python train.py --num_hidden_layers=9 --experts_per_token=4 --d_expert=128 --hidden_act="swiglu" --normalize_top_k=true --balance_loss=0.000761 --lr_router=0.000486 --vocab_size=25656 --norm="rmsnorm" --norm_eps=1e-05 --optimizer="soap_variant" --beta2=0.98 --batch_tokens=[32768, 65536, 98304] --train_tokens=346000000 --max_steps=5940
Below are experts of layer 6 (counted from 0) of a mixture-of-experts language model. Rows are named router (the router's row for the expert), gate (a neuron's input weights, with its number), up (a neuron's input weights, with its number) and show model dimensions 200-239. Each number is 200 + 20 x the weight over its row's rms, rounded and kept within 0 to 999.
Before each expert's rows: "comes after" lists some tokens at least twice as common just before its tokens as in all text; "mostly gets" lists some tokens that are sent to it at least half of the time. This comes from a sample of Wikipedia text that the model never trained on. Tokens count by the router's weight.

# expert 8
comes after: " |", " ", " 0", "|", " 1", " —"
mostly gets: "\n ", " 0;", " |", " —;", " MF", " —"
router,201,238,203,174,205,199,193,188,200,236,207,214,183,204,155,161,186,245,184,194,188,230,202,203,204,184,201,202,212,161,180,206,179,235,205,225,191,207,199,246
gate0,221,175,186,181,222,202,204,173,203,208,178,198,187,192,199,209,193,210,194,194,212,231,208,191,256,197,205,215,237,214,200,204,209,204,199,190,200,197,173,254
up0,177,214,215,190,214,197,217,187,229,212,188,165,233,224,179,208,198,189,195,207,239,172,203,216,178,190,180,193,210,220,193,194,214,231,192,183,205,203,206,189
gate1,181,189,175,221,195,182,220,216,212,204,190,187,201,200,175,165,183,233,194,197,199,199,193,214,206,186,193,227,247,204,186,192,205,207,173,229,233,192,173,191
up1,178,186,206,198,202,212,201,206,214,173,208,193,168,222,237,185,208,173,201,187,199,207,185,195,207,195,208,215,214,178,246,186,214,184,213,201,247,198,225,248
gate2,200,206,199,198,197,166,215,189,201,205,168,176,219,220,170,213,177,225,196,184,190,184,215,202,218,204,209,208,191,169,179,194,200,201,182,184,229,214,184,210
up2,197,183,202,217,225,192,240,195,191,222,204,207,218,175,177,242,212,171,215,196,210,244,184,211,203,182,188,182,188,211,181,197,215,180,204,200,236,230,202,200
gate3,229,217,209,156,210,184,200,202,221,202,191,173,159,195,165,228,191,218,194,187,197,215,180,231,193,196,195,225,212,185,217,212,212,222,201,200,227,229,175,191
up3,208,208,205,199,210,177,202,194,193,190,192,201,168,205,165,210,226,216,195,220,197,217,202,197,180,202,206,232,203,195,202,222,202,187,206,200,203,223,179,218
gate4,191,221,182,199,188,216,195,198,182,254,199,219,223,192,197,198,175,213,187,203,184,210,220,205,244,181,209,199,177,190,183,183,192,216,239,201,213,165,192,251
up4,212,193,209,213,208,223,180,217,161,248,184,207,233,198,191,179,175,189,214,213,207,195,217,181,222,196,191,234,179,206,201,176,235,245,242,223,195,157,201,240
gate5,191,213,227,208,208,220,215,201,166,162,198,217,206,215,143,214,179,189,202,188,224,149,208,176,217,190,232,223,218,192,193,196,153,191,219,195,200,195,197,193
up5,183,190,201,186,182,197,196,141,201,247,187,201,215,208,210,183,205,202,210,209,196,210,195,178,219,200,195,205,203,189,208,214,222,168,217,202,204,182,207,193
gate6,190,213,193,204,199,239,185,207,217,186,191,231,216,186,200,202,223,218,199,182,198,209,215,217,201,211,183,179,238,201,220,195,188,185,182,187,198,193,165,184
up6,169,207,201,233,187,232,187,202,175,202,213,222,206,195,221,206,217,181,210,204,186,193,196,209,235,218,179,178,192,182,205,230,240,190,156,184,148,212,217,161
gate7,182,228,193,200,189,192,195,219,203,197,213,160,182,190,183,197,211,226,170,186,161,220,183,173,215,192,174,186,189,182,200,177,224,186,223,211,182,224,197,202
up7,228,190,184,209,198,198,134,191,189,184,217,234,209,199,203,222,211,196,170,216,190,186,193,193,234,223,212,229,164,174,209,220,178,197,212,196,181,228,157,197
gate8,199,195,193,231,211,195,200,176,199,162,203,173,180,214,195,215,178,216,200,199,220,222,212,185,182,183,205,209,166,202,182,196,224,204,180,224,183,231,190,192
up8,188,167,212,222,190,200,179,160,208,230,194,184,208,200,208,194,194,201,200,200,192,164,225,179,221,210,212,179,174,248,248,181,223,201,181,231,170,183,187,194
gate9,200,201,227,226,206,222,239,154,194,189,170,237,213,200,274,227,194,231,213,211,186,182,228,224,185,201,188,220,195,215,185,161,198,190,180,213,199,208,201,219
up9,191,188,180,196,179,178,173,204,181,203,211,189,190,213,141,170,227,197,191,196,179,197,191,182,214,205,206,186,192,195,202,196,168,201,229,186,210,201,206,206
gate10,215,217,206,195,216,173,244,190,205,203,182,198,179,210,201,168,214,237,168,237,185,222,201,232,191,192,203,199,232,202,207,206,201,206,202,193,204,189,233,214
up10,192,194,233,201,202,193,183,192,224,174,234,202,195,238,202,219,186,203,208,181,224,179,177,198,215,240,181,152,180,227,216,167,190,213,191,242,187,192,236,185
gate11,207,222,190,175,225,213,220,213,201,210,213,192,200,213,165,225,192,234,206,196,167,184,230,199,152,206,196,200,205,206,181,192,241,187,215,206,216,228,209,194
up11,215,240,185,225,207,214,174,201,212,249,214,206,207,248,191,157,182,194,193,173,212,193,213,186,248,192,171,224,204,224,213,194,206,191,212,203,230,227,213,186

# expert 10
comes after: "\n", "-", " an", " United", " •", " National"
mostly gets: " National", " Total", " national", " International", " American", " local"
router,197,230,197,212,201,171,183,189,184,235,189,213,182,191,211,217,181,236,218,192,194,239,202,189,250,186,197,187,226,184,195,242,209,193,188,214,192,210,233,215
gate0,200,145,191,196,194,183,195,203,221,207,197,212,210,219,183,225,201,219,180,212,213,191,220,190,194,160,221,186,238,187,166,251,222,190,173,215,205,208,202,190
up0,209,204,229,209,208,200,199,168,161,190,198,172,237,199,230,200,213,207,180,204,216,169,214,230,186,200,229,223,219,168,243,190,175,181,200,234,150,206,231,209
gate1,214,206,198,209,217,215,205,201,202,161,196,196,207,196,220,205,218,255,216,174,240,190,200,220,216,196,208,225,212,227,223,207,224,192,198,187,194,203,230,199
up1,223,210,182,206,194,217,188,211,181,174,194,212,191,186,216,204,214,238,196,189,255,203,222,230,201,208,189,202,215,234,216,195,210,197,210,187,181,194,217,166
gate2,204,182,219,218,207,191,213,162,198,200,199,233,174,209,194,200,218,184,214,215,219,195,189,165,202,236,218,225,196,194,185,187,221,201,221,251,214,142,176,198
up2,187,194,191,184,219,215,181,236,216,189,209,169,218,179,165,203,179,230,177,220,205,188,185,194,193,168,211,220,178,225,181,196,193,207,188,183,221,207,218,183
gate3,197,246,170,177,204,216,218,197,195,216,156,213,216,211,224,206,202,215,198,193,199,230,182,194,209,215,206,162,215,195,185,165,195,186,206,207,223,188,208,200
up3,200,177,219,164,197,187,214,230,208,165,204,220,179,189,218,166,185,210,207,201,208,157,224,193,181,176,203,212,222,211,197,201,212,188,192,203,184,211,219,191
gate4,202,201,217,230,249,173,179,207,168,189,167,171,201,235,217,173,191,192,215,177,171,216,208,205,188,238,206,179,213,200,244,198,211,216,199,198,199,208,211,198
up4,201,196,174,188,199,208,205,211,224,205,177,202,201,177,174,231,188,201,184,200,181,217,181,209,173,209,210,219,201,194,212,210,175,178,223,206,187,206,234,198
gate5,221,222,170,195,196,183,204,185,193,205,197,262,158,202,223,205,200,222,224,221,214,201,189,208,208,212,226,175,186,195,186,190,217,189,203,169,191,189,208,212
up5,235,221,188,243,195,185,198,200,198,184,146,221,174,184,188,197,203,223,212,188,209,204,188,235,191,195,219,173,191,178,203,197,187,175,210,185,216,187,197,189
gate6,198,233,209,185,206,201,197,168,201,197,182,160,200,233,218,235,184,188,196,206,190,233,204,214,190,188,192,180,208,258,183,211,217,186,198,178,143,232,192,174
up6,179,191,199,225,185,197,206,188,235,213,168,217,232,217,201,223,189,186,208,168,200,208,196,171,206,207,201,197,212,213,215,239,242,192,214,180,196,202,151,164
gate7,225,175,195,235,212,170,197,227,209,198,196,195,192,194,207,199,205,221,212,218,211,216,193,200,201,196,219,186,181,208,205,218,193,189,203,165,194,182,263,199
up7,179,210,198,217,221,186,209,220,201,165,197,194,186,196,172,200,213,191,185,218,208,186,184,202,208,194,213,185,193,205,181,204,186,207,255,186,166,186,208,188
gate8,205,194,213,211,210,202,203,188,221,178,209,182,217,187,224,213,192,255,234,203,209,224,224,190,215,213,241,180,225,223,188,217,209,171,217,216,191,174,193,193
up8,166,192,207,189,222,194,214,198,220,209,186,215,189,178,194,195,191,235,244,176,164,244,235,171,209,205,222,186,266,214,187,197,223,177,206,227,209,180,158,203
gate9,207,191,178,220,166,195,222,143,193,229,231,204,187,199,157,195,173,187,190,225,199,200,229,204,217,174,206,177,169,233,209,208,213,187,199,214,210,225,168,237
up9,212,176,228,194,258,225,191,232,179,208,220,238,241,206,197,227,206,192,204,195,210,184,209,198,190,210,232,193,196,208,199,190,205,192,227,185,200,184,215,178
gate10,211,175,244,206,192,222,209,184,248,214,215,196,212,217,198,169,183,204,224,191,235,183,214,189,204,210,222,213,208,237,221,191,209,210,175,207,218,183,184,183
up10,211,172,220,224,200,194,217,204,177,189,169,217,179,203,231,192,187,223,201,187,215,230,207,189,209,215,206,184,216,224,201,185,205,199,183,212,180,181,152,196
gate11,206,238,186,214,178,174,209,189,213,189,146,232,192,173,205,193,223,225,216,206,189,171,177,235,212,182,196,177,205,199,203,264,206,188,182,183,203,226,194,164
up11,214,240,187,202,200,160,195,196,201,188,141,231,185,198,222,203,199,224,207,189,189,212,159,207,222,193,204,184,183,184,204,210,198,234,213,189,166,216,196,150

# expert 12
comes after: "\n", " |", "|", " ", "==", "==="
mostly gets: " ==", " ===", " %", "==See", " Total", " also=="
router,213,224,214,213,193,204,212,200,215,243,229,211,190,179,208,235,199,254,195,211,181,180,205,212,228,187,208,187,232,188,208,229,198,190,177,207,170,194,228,205
gate0,168,211,192,171,216,223,229,160,200,205,216,211,158,184,219,229,184,228,212,156,212,233,174,159,202,239,173,206,216,235,172,200,218,194,164,209,205,199,206,216
up0,211,227,209,231,194,179,213,183,160,179,210,204,188,198,200,207,224,192,215,182,204,214,189,215,185,247,200,198,233,188,209,193,220,230,201,178,209,207,197,193
gate1,209,211,209,199,187,208,185,192,199,224,191,238,203,196,183,201,240,243,233,187,170,199,177,211,218,176,174,177,226,183,165,217,207,198,181,208,188,195,199,208
up1,175,237,206,223,166,207,196,171,210,196,159,219,223,222,163,225,216,246,210,188,205,208,197,196,212,196,207,208,183,187,207,203,218,207,231,207,202,224,216,196
gate2,216,214,197,180,222,222,197,185,224,192,198,193,212,208,213,207,211,215,206,193,222,203,204,215,204,191,213,203,186,152,200,204,181,171,211,196,212,211,181,218
up2,179,196,192,219,191,182,191,217,183,209,195,206,197,202,147,202,188,209,201,195,187,188,194,204,197,216,189,219,209,216,225,230,196,212,199,220,185,175,229,213
gate3,197,169,212,195,197,204,229,207,191,211,216,212,201,184,225,200,185,234,157,185,202,185,191,202,180,201,158,204,209,235,184,189,171,214,205,234,246,211,195,221
up3,202,211,172,213,206,200,192,173,205,215,166,247,235,213,220,160,182,204,254,189,182,187,188,225,195,190,196,200,206,235,213,210,193,225,182,202,207,195,215,213
gate4,173,204,204,202,198,182,228,186,203,216,223,234,220,216,186,240,166,212,186,199,179,164,150,198,208,199,205,239,201,197,213,237,185,195,216,186,228,207,238,205
up4,211,210,171,202,178,194,177,217,176,196,172,177,191,228,213,182,222,201,184,183,185,225,223,216,207,212,212,171,209,218,207,182,187,202,208,208,168,213,152,209
gate5,197,199,218,178,184,166,240,187,218,193,206,175,162,159,186,223,227,218,199,224,195,168,182,221,202,223,231,210,223,196,217,194,186,211,216,197,190,208,207,217
up5,181,227,173,192,179,195,183,210,178,217,165,227,152,187,178,200,200,183,165,203,202,225,197,223,206,193,207,204,182,211,228,194,230,203,219,198,211,209,240,196
gate6,182,210,236,207,196,202,207,192,199,211,176,201,171,249,192,213,207,211,208,206,161,239,217,213,225,163,209,192,209,177,203,219,206,216,203,205,174,182,226,204
up6,190,201,154,237,230,205,188,187,189,201,222,223,207,189,211,196,185,199,219,207,212,195,228,193,198,222,175,216,235,205,185,193,205,210,194,196,163,192,195,196
gate7,193,221,202,224,182,207,193,186,157,219,201,220,178,153,190,196,217,223,185,196,173,236,234,223,249,210,206,223,200,222,219,206,206,202,193,235,195,148,192,211
up7,185,152,189,221,191,186,209,201,170,190,177,215,185,181,197,208,205,235,169,207,222,178,178,201,209,196,188,164,220,180,207,188,176,164,218,192,194,179,218,180
gate8,203,230,200,217,194,198,231,183,198,178,196,183,221,196,214,226,233,197,160,220,204,215,207,212,220,186,229,178,212,196,219,213,193,224,189,182,190,245,205,212
up8,218,200,190,185,189,219,218,205,211,189,206,225,192,191,192,188,206,193,211,206,207,212,198,218,211,219,157,230,195,229,172,169,205,186,189,199,212,193,214,169
gate9,196,207,197,208,209,220,189,200,222,201,202,226,188,205,176,226,185,235,189,176,212,173,200,200,166,187,170,197,222,228,230,244,225,220,193,199,203,190,203,242
up9,211,186,184,193,209,198,190,196,240,200,185,193,194,202,225,181,202,198,212,218,231,224,183,171,197,221,179,203,181,199,238,234,218,155,217,191,174,203,226,156
gate10,220,183,165,194,179,209,230,228,215,204,195,212,188,185,249,206,140,222,197,204,167,199,203,216,215,213,225,195,191,243,224,255,177,228,216,219,209,199,210,221
up10,203,208,215,197,210,225,219,197,197,191,190,174,200,186,233,176,193,220,181,197,173,186,185,229,198,189,190,202,239,227,257,200,210,222,191,242,207,188,185,226
gate11,217,144,222,184,205,236,207,194,240,173,204,183,185,183,198,219,209,204,169,223,181,204,215,174,198,204,180,123,218,179,199,193,185,214,216,201,231,211,222,198
up11,165,210,197,229,212,189,189,172,207,182,200,200,236,158,207,193,195,208,216,180,205,227,219,206,197,201,182,186,208,224,179,250,199,186,167,153,188,206,188,233

# expert 16
comes after: " |", "|", " 7", " 1", " 6", ":"
mostly gets: " 6", " 10", " 8", " 7", " 3", " 4"
router,194,214,206,233,217,213,217,199,183,209,215,197,227,207,194,173,191,254,212,188,149,218,189,216,201,183,217,220,234,177,195,191,195,209,233,193,190,229,212,235
gate0,152,195,176,182,212,190,226,184,250,213,198,200,190,189,187,179,176,226,218,206,154,196,214,177,232,180,196,221,198,149,195,184,234,214,218,184,187,197,241,179
up0,233,191,213,183,253,230,209,211,208,177,211,225,217,189,180,188,159,184,218,173,218,202,176,203,212,200,206,214,183,181,195,171,197,225,240,181,196,211,183,195
gate1,222,227,189,191,214,210,177,175,204,215,173,206,222,155,205,170,221,236,201,188,209,200,228,162,183,182,176,189,208,212,219,207,202,223,256,187,229,204,189,185
up1,190,186,217,200,213,162,230,243,203,231,156,198,211,221,187,239,186,184,201,183,198,218,200,220,205,220,246,183,175,199,204,176,208,175,166,190,181,178,240,217
gate2,175,218,197,158,222,211,197,217,180,187,195,213,215,213,191,224,194,179,199,191,204,221,197,195,163,174,215,209,213,190,148,219,173,209,213,213,159,235,183,192
up2,183,203,195,222,222,191,193,197,173,176,200,221,236,223,207,221,211,169,208,224,214,212,194,225,203,181,233,191,245,201,146,195,177,196,182,185,203,197,199,179
gate3,215,219,206,200,179,208,202,215,174,228,178,187,180,207,219,204,181,199,199,200,192,256,148,207,216,178,211,220,185,200,197,205,198,168,243,215,211,252,201,192
up3,228,198,228,222,216,203,214,201,224,219,187,219,207,224,188,213,204,202,223,198,188,191,185,191,196,223,196,176,217,201,235,177,202,185,196,207,184,182,210,223
gate4,203,207,201,206,197,199,193,151,224,180,218,225,246,194,210,199,178,212,178,171,195,205,197,185,212,206,215,200,228,175,160,195,224,166,202,183,198,203,189,166
up4,199,186,203,183,197,220,228,181,207,190,175,195,228,211,232,235,199,183,170,154,207,220,235,188,172,211,180,194,224,181,187,169,197,208,215,191,176,208,188,160
gate5,188,206,202,213,221,211,199,171,193,216,193,193,198,206,215,176,214,221,198,202,217,191,211,207,163,173,181,218,214,204,180,231,226,188,213,172,214,198,215,196
up5,201,189,224,199,206,239,199,181,161,209,201,192,207,198,209,192,181,227,214,171,206,205,200,196,188,216,243,218,221,191,199,212,182,193,218,192,213,188,222,166
gate6,173,157,213,183,220,189,181,214,215,222,153,209,182,201,218,206,160,180,209,217,193,218,178,205,202,177,186,189,203,173,197,202,197,200,192,188,213,176,193,187
up6,214,166,184,206,209,218,182,156,219,209,180,204,178,186,225,204,193,238,199,197,184,204,240,193,202,219,162,203,164,165,196,217,211,219,228,183,219,168,179,221
gate7,176,187,217,182,181,206,220,215,192,182,231,231,216,170,198,218,186,189,188,187,174,199,218,227,174,209,205,181,171,229,177,212,176,177,213,168,224,201,224,260
up7,209,214,199,245,198,192,161,190,206,192,189,197,171,197,216,200,192,210,226,208,219,168,187,187,212,189,203,207,256,219,187,182,227,219,173,209,209,219,175,183
gate8,229,165,226,209,222,227,225,214,203,232,209,184,224,202,198,175,204,203,213,161,170,192,208,159,213,210,188,209,173,204,168,199,180,215,182,215,186,249,166,215
up8,219,180,182,185,213,177,202,229,191,203,216,190,185,208,214,202,224,197,207,199,196,215,199,200,208,186,192,187,209,199,158,236,244,174,211,167,205,230,184,215
gate9,182,220,199,229,223,175,221,208,233,178,216,205,201,199,191,166,223,198,232,187,190,174,192,200,216,220,184,221,209,180,214,177,169,177,207,212,167,203,187,228
up9,196,217,203,201,166,224,170,180,172,222,213,210,219,194,200,200,184,180,184,209,200,180,162,177,209,205,231,179,202,223,233,205,203,182,197,175,206,207,195,164
gate10,169,189,191,184,228,199,227,182,215,214,220,169,178,206,194,182,195,204,208,175,196,199,229,215,201,187,158,198,223,196,217,198,198,225,167,211,189,204,166,238
up10,198,205,195,216,234,212,205,204,184,179,243,207,227,189,213,246,217,201,183,240,195,199,209,204,199,180,217,218,215,159,186,161,190,181,203,192,194,194,186,236
gate11,208,187,214,230,190,207,231,198,204,183,177,208,217,182,218,158,175,240,212,189,205,254,208,225,163,193,187,207,212,206,211,243,214,192,211,224,178,206,181,183
up11,196,205,188,184,214,193,205,227,159,188,182,211,217,254,175,216,217,201,177,196,186,224,167,170,237,213,192,231,213,210,187,186,157,191,181,178,172,216,177,210

# expert 17
comes after: " the", " of", " a", " in", " for", " with"
mostly gets: " the", " his", " a", " its", " their", " this"
router,200,224,196,187,219,195,190,200,198,239,201,205,152,197,203,220,209,228,193,191,189,227,201,199,228,197,235,227,232,200,192,207,200,198,196,207,200,222,274,185
gate0,179,203,184,198,208,222,194,200,183,221,218,217,184,219,195,216,214,144,240,213,207,165,174,222,235,204,200,209,211,214,195,199,192,193,238,219,204,159,210,163
up0,227,191,182,197,191,210,208,209,204,193,249,206,186,219,177,205,239,190,187,209,201,177,188,206,227,202,169,215,198,199,226,232,189,184,164,195,186,212,192,206
gate1,203,202,250,198,211,181,180,241,176,197,195,233,199,183,193,213,181,203,235,183,215,179,215,217,252,202,202,202,196,203,165,192,189,204,235,202,224,154,184,156
up1,182,199,212,229,207,214,214,184,221,163,156,172,222,202,181,193,205,201,161,208,207,199,228,217,230,195,207,165,180,188,226,190,201,209,184,215,195,192,161,255
gate2,204,223,172,172,235,213,175,187,218,205,197,186,188,168,180,205,211,217,191,218,225,182,193,163,200,144,194,202,171,211,215,171,214,220,236,222,196,212,213,183
up2,189,231,186,176,229,186,173,198,195,253,206,210,200,178,214,214,208,206,241,163,205,191,180,234,209,219,212,210,228,185,157,197,220,194,238,192,239,193,211,196
gate3,210,174,156,194,199,202,217,173,225,184,213,215,227,161,197,175,201,226,217,186,238,203,205,235,227,201,202,188,191,217,183,202,192,188,222,195,208,195,230,192
up3,244,193,183,162,211,218,145,183,173,245,188,192,195,174,204,200,226,206,193,234,188,217,191,192,178,210,172,203,186,188,261,180,192,214,194,197,193,192,182,231
gate4,208,207,207,195,222,218,206,178,200,198,175,199,179,185,185,200,176,202,227,208,200,200,202,205,201,227,189,196,197,214,190,194,190,196,223,197,214,202,220,211
up4,206,214,195,244,233,204,180,178,222,206,211,221,186,189,168,219,202,214,206,209,214,202,173,224,150,233,190,220,203,195,174,219,211,178,229,189,166,200,223,215
gate5,190,202,234,192,194,206,210,179,185,243,211,186,199,174,216,224,165,216,190,188,232,176,187,162,197,202,198,210,180,206,237,202,250,189,189,195,178,212,230,210
up5,229,182,222,165,203,195,175,247,175,198,211,187,204,174,191,194,192,200,221,214,195,209,224,219,193,192,176,190,198,172,202,148,163,192,188,183,190,194,205,229
gate6,214,200,185,220,232,183,195,211,181,239,188,223,186,204,206,227,205,187,180,238,230,176,182,217,210,202,218,188,225,213,185,232,203,190,197,242,228,201,194,235
up6,230,160,174,201,175,229,191,238,183,240,185,204,210,213,191,206,197,208,238,189,196,197,206,188,245,205,201,199,219,168,241,215,182,179,179,214,183,218,204,192
gate7,178,200,156,223,239,192,198,204,194,226,213,198,203,230,184,184,173,182,205,212,179,206,208,150,206,195,187,194,181,237,195,201,194,235,192,224,190,168,210,186
up7,270,197,195,202,222,223,182,202,209,194,205,192,198,213,195,180,203,210,242,181,223,207,223,251,187,217,165,207,224,183,177,220,199,185,224,154,204,222,202,220
gate8,223,210,177,219,203,178,203,196,215,201,217,209,179,230,188,203,197,194,168,222,199,155,253,202,220,221,222,231,218,190,197,237,220,214,181,225,197,204,186,187
up8,155,201,161,189,191,197,201,178,219,182,189,209,218,185,217,203,191,200,167,175,209,192,202,179,202,198,202,207,178,173,184,220,180,209,213,216,169,212,190,185
gate9,167,191,203,214,227,217,206,183,184,203,228,223,200,170,198,190,206,208,200,224,204,244,188,168,206,167,172,233,205,207,182,190,223,186,226,192,147,158,226,211
up9,176,238,211,221,202,192,203,204,171,220,221,201,176,183,224,166,206,175,177,213,200,226,240,200,227,221,192,199,233,170,172,190,199,209,220,199,198,146,212,186
gate10,187,230,228,214,208,205,219,219,189,213,218,206,197,198,171,215,219,222,196,196,195,217,191,181,247,216,227,201,208,228,175,196,229,191,202,206,190,192,189,196
up10,226,198,204,167,203,183,198,164,204,212,157,186,205,238,233,200,220,195,194,199,176,217,203,175,189,200,187,197,200,177,205,207,193,198,216,206,229,219,214,185
gate11,209,230,214,206,245,198,160,210,215,183,195,215,201,217,216,191,194,217,194,196,224,203,225,207,239,213,237,212,214,188,207,195,184,200,200,208,183,155,227,184
up11,188,208,192,214,216,206,167,221,241,187,187,214,196,171,202,226,178,248,184,200,218,202,195,161,199,230,201,192,220,211,219,199,180,250,196,194,191,198,202,197

# expert 14
comes after: "\n", " |", "|", ".", " =", "=="
mostly gets: "\n", "===", "==", " ==", ").", " ==="
router,191,228,200,211,208,169,208,230,183,249,219,182,225,222,170,194,187,238,164,214,154,177,204,180,222,184,224,220,225,166,223,214,173,189,204,214,196,216,213,184
gate0,199,229,174,198,220,215,204,181,202,211,178,175,215,184,243,175,223,216,195,243,180,216,225,235,229,239,188,208,205,209,209,191,211,232,154,204,196,173,168,215
up0,179,214,204,197,244,199,212,177,221,244,195,207,185,244,193,174,250,193,187,222,210,203,194,198,192,198,190,204,212,148,201,213,232,181,193,186,244,191,182,187
gate1,206,191,206,220,170,203,191,222,233,206,191,168,163,209,168,163,192,234,175,201,219,204,188,201,169,189,215,191,232,208,182,179,199,197,189,245,234,216,191,164
up1,242,229,153,175,234,190,205,207,169,201,192,190,200,191,186,179,195,227,183,207,200,217,215,207,206,181,199,203,195,199,193,193,196,211,224,213,216,202,208,183
gate2,175,146,209,194,239,185,191,184,205,215,204,240,179,215,188,118,193,188,218,209,231,203,223,209,188,197,186,215,215,180,225,185,209,239,193,207,194,171,210,212
up2,216,210,182,217,170,211,238,198,199,196,199,210,200,170,207,274,189,209,220,174,192,220,183,205,222,172,223,186,198,245,181,222,180,213,238,196,190,217,252,202
gate3,203,212,209,186,242,174,203,192,208,172,217,212,211,175,185,173,194,157,212,200,181,226,174,165,195,225,227,204,216,171,180,204,193,207,219,202,219,177,227,225
up3,205,182,163,231,153,238,192,184,209,202,188,188,194,198,250,226,220,213,204,203,245,191,238,236,181,219,178,178,232,200,207,216,201,190,172,212,205,226,194,196
gate4,206,191,200,230,195,172,215,247,179,228,187,207,194,219,194,198,209,214,191,203,192,217,237,216,203,157,181,154,229,172,210,163,198,244,218,213,196,224,222,207
up4,199,214,199,207,179,212,180,179,191,204,198,195,185,181,207,174,192,214,196,212,217,160,185,189,224,217,206,198,193,173,186,160,204,233,211,196,205,199,186,222
gate5,178,138,174,172,182,187,188,180,213,200,173,177,154,209,187,159,146,219,169,217,211,202,203,213,186,188,212,230,210,206,206,193,218,184,199,207,186,224,212,167
up5,226,176,187,210,141,181,218,218,192,237,188,207,239,205,221,217,167,176,201,188,206,195,216,207,222,204,208,207,199,213,206,194,183,175,171,198,216,218,203,196
gate6,203,205,196,186,190,188,186,224,198,219,182,183,222,184,181,189,223,181,206,210,196,214,183,217,198,222,200,213,223,231,217,234,202,168,210,183,200,206,207,159
up6,220,168,198,219,209,200,205,214,191,192,209,192,204,230,205,203,184,254,170,189,210,180,184,198,233,197,197,227,209,197,205,187,187,218,239,222,175,213,267,202
gate7,171,221,202,186,179,200,253,201,173,231,192,227,188,222,260,187,226,227,211,209,189,181,229,202,226,205,196,177,203,178,228,205,225,202,181,186,228,217,172,206
up7,228,193,227,209,171,217,204,178,219,188,212,184,217,194,193,262,173,197,202,218,192,183,217,184,217,221,241,254,173,228,169,178,179,172,241,203,206,194,192,199
gate8,207,214,198,167,209,193,222,232,180,215,223,204,229,177,208,198,180,187,157,188,182,179,186,214,204,160,193,186,205,161,178,184,204,208,194,209,238,216,169,200
up8,194,189,202,234,186,231,181,201,234,194,182,212,157,238,195,207,220,237,222,198,214,199,204,198,211,204,198,210,196,218,231,199,206,182,228,212,177,181,248,187
gate9,191,221,209,214,229,204,256,191,211,229,214,166,191,216,225,200,173,187,179,188,220,192,198,214,180,175,191,204,263,235,222,199,193,214,159,172,176,167,199,202
up9,162,176,221,194,201,180,195,242,184,211,176,197,197,211,207,193,223,189,189,207,202,196,253,191,243,219,201,192,239,199,188,175,175,194,208,183,179,215,216,204
gate10,198,199,216,198,193,215,213,184,183,216,187,187,198,193,218,162,178,224,182,183,166,204,164,209,207,216,180,210,196,190,155,227,224,191,173,211,235,212,197,180
up10,161,185,210,190,198,215,232,170,199,200,197,171,169,174,211,208,214,233,188,192,196,193,196,169,183,206,237,200,193,173,209,203,207,200,181,196,225,226,214,206
gate11,180,197,200,222,161,169,208,199,196,199,173,194,216,198,174,206,201,258,179,224,188,173,223,199,185,209,205,230,195,156,174,232,204,189,198,215,188,239,171,206
up11,222,187,195,195,227,183,211,168,200,179,220,218,190,172,221,162,216,177,215,215,200,192,210,217,182,246,215,195,193,186,211,180,205,179,238,173,215,209,194,203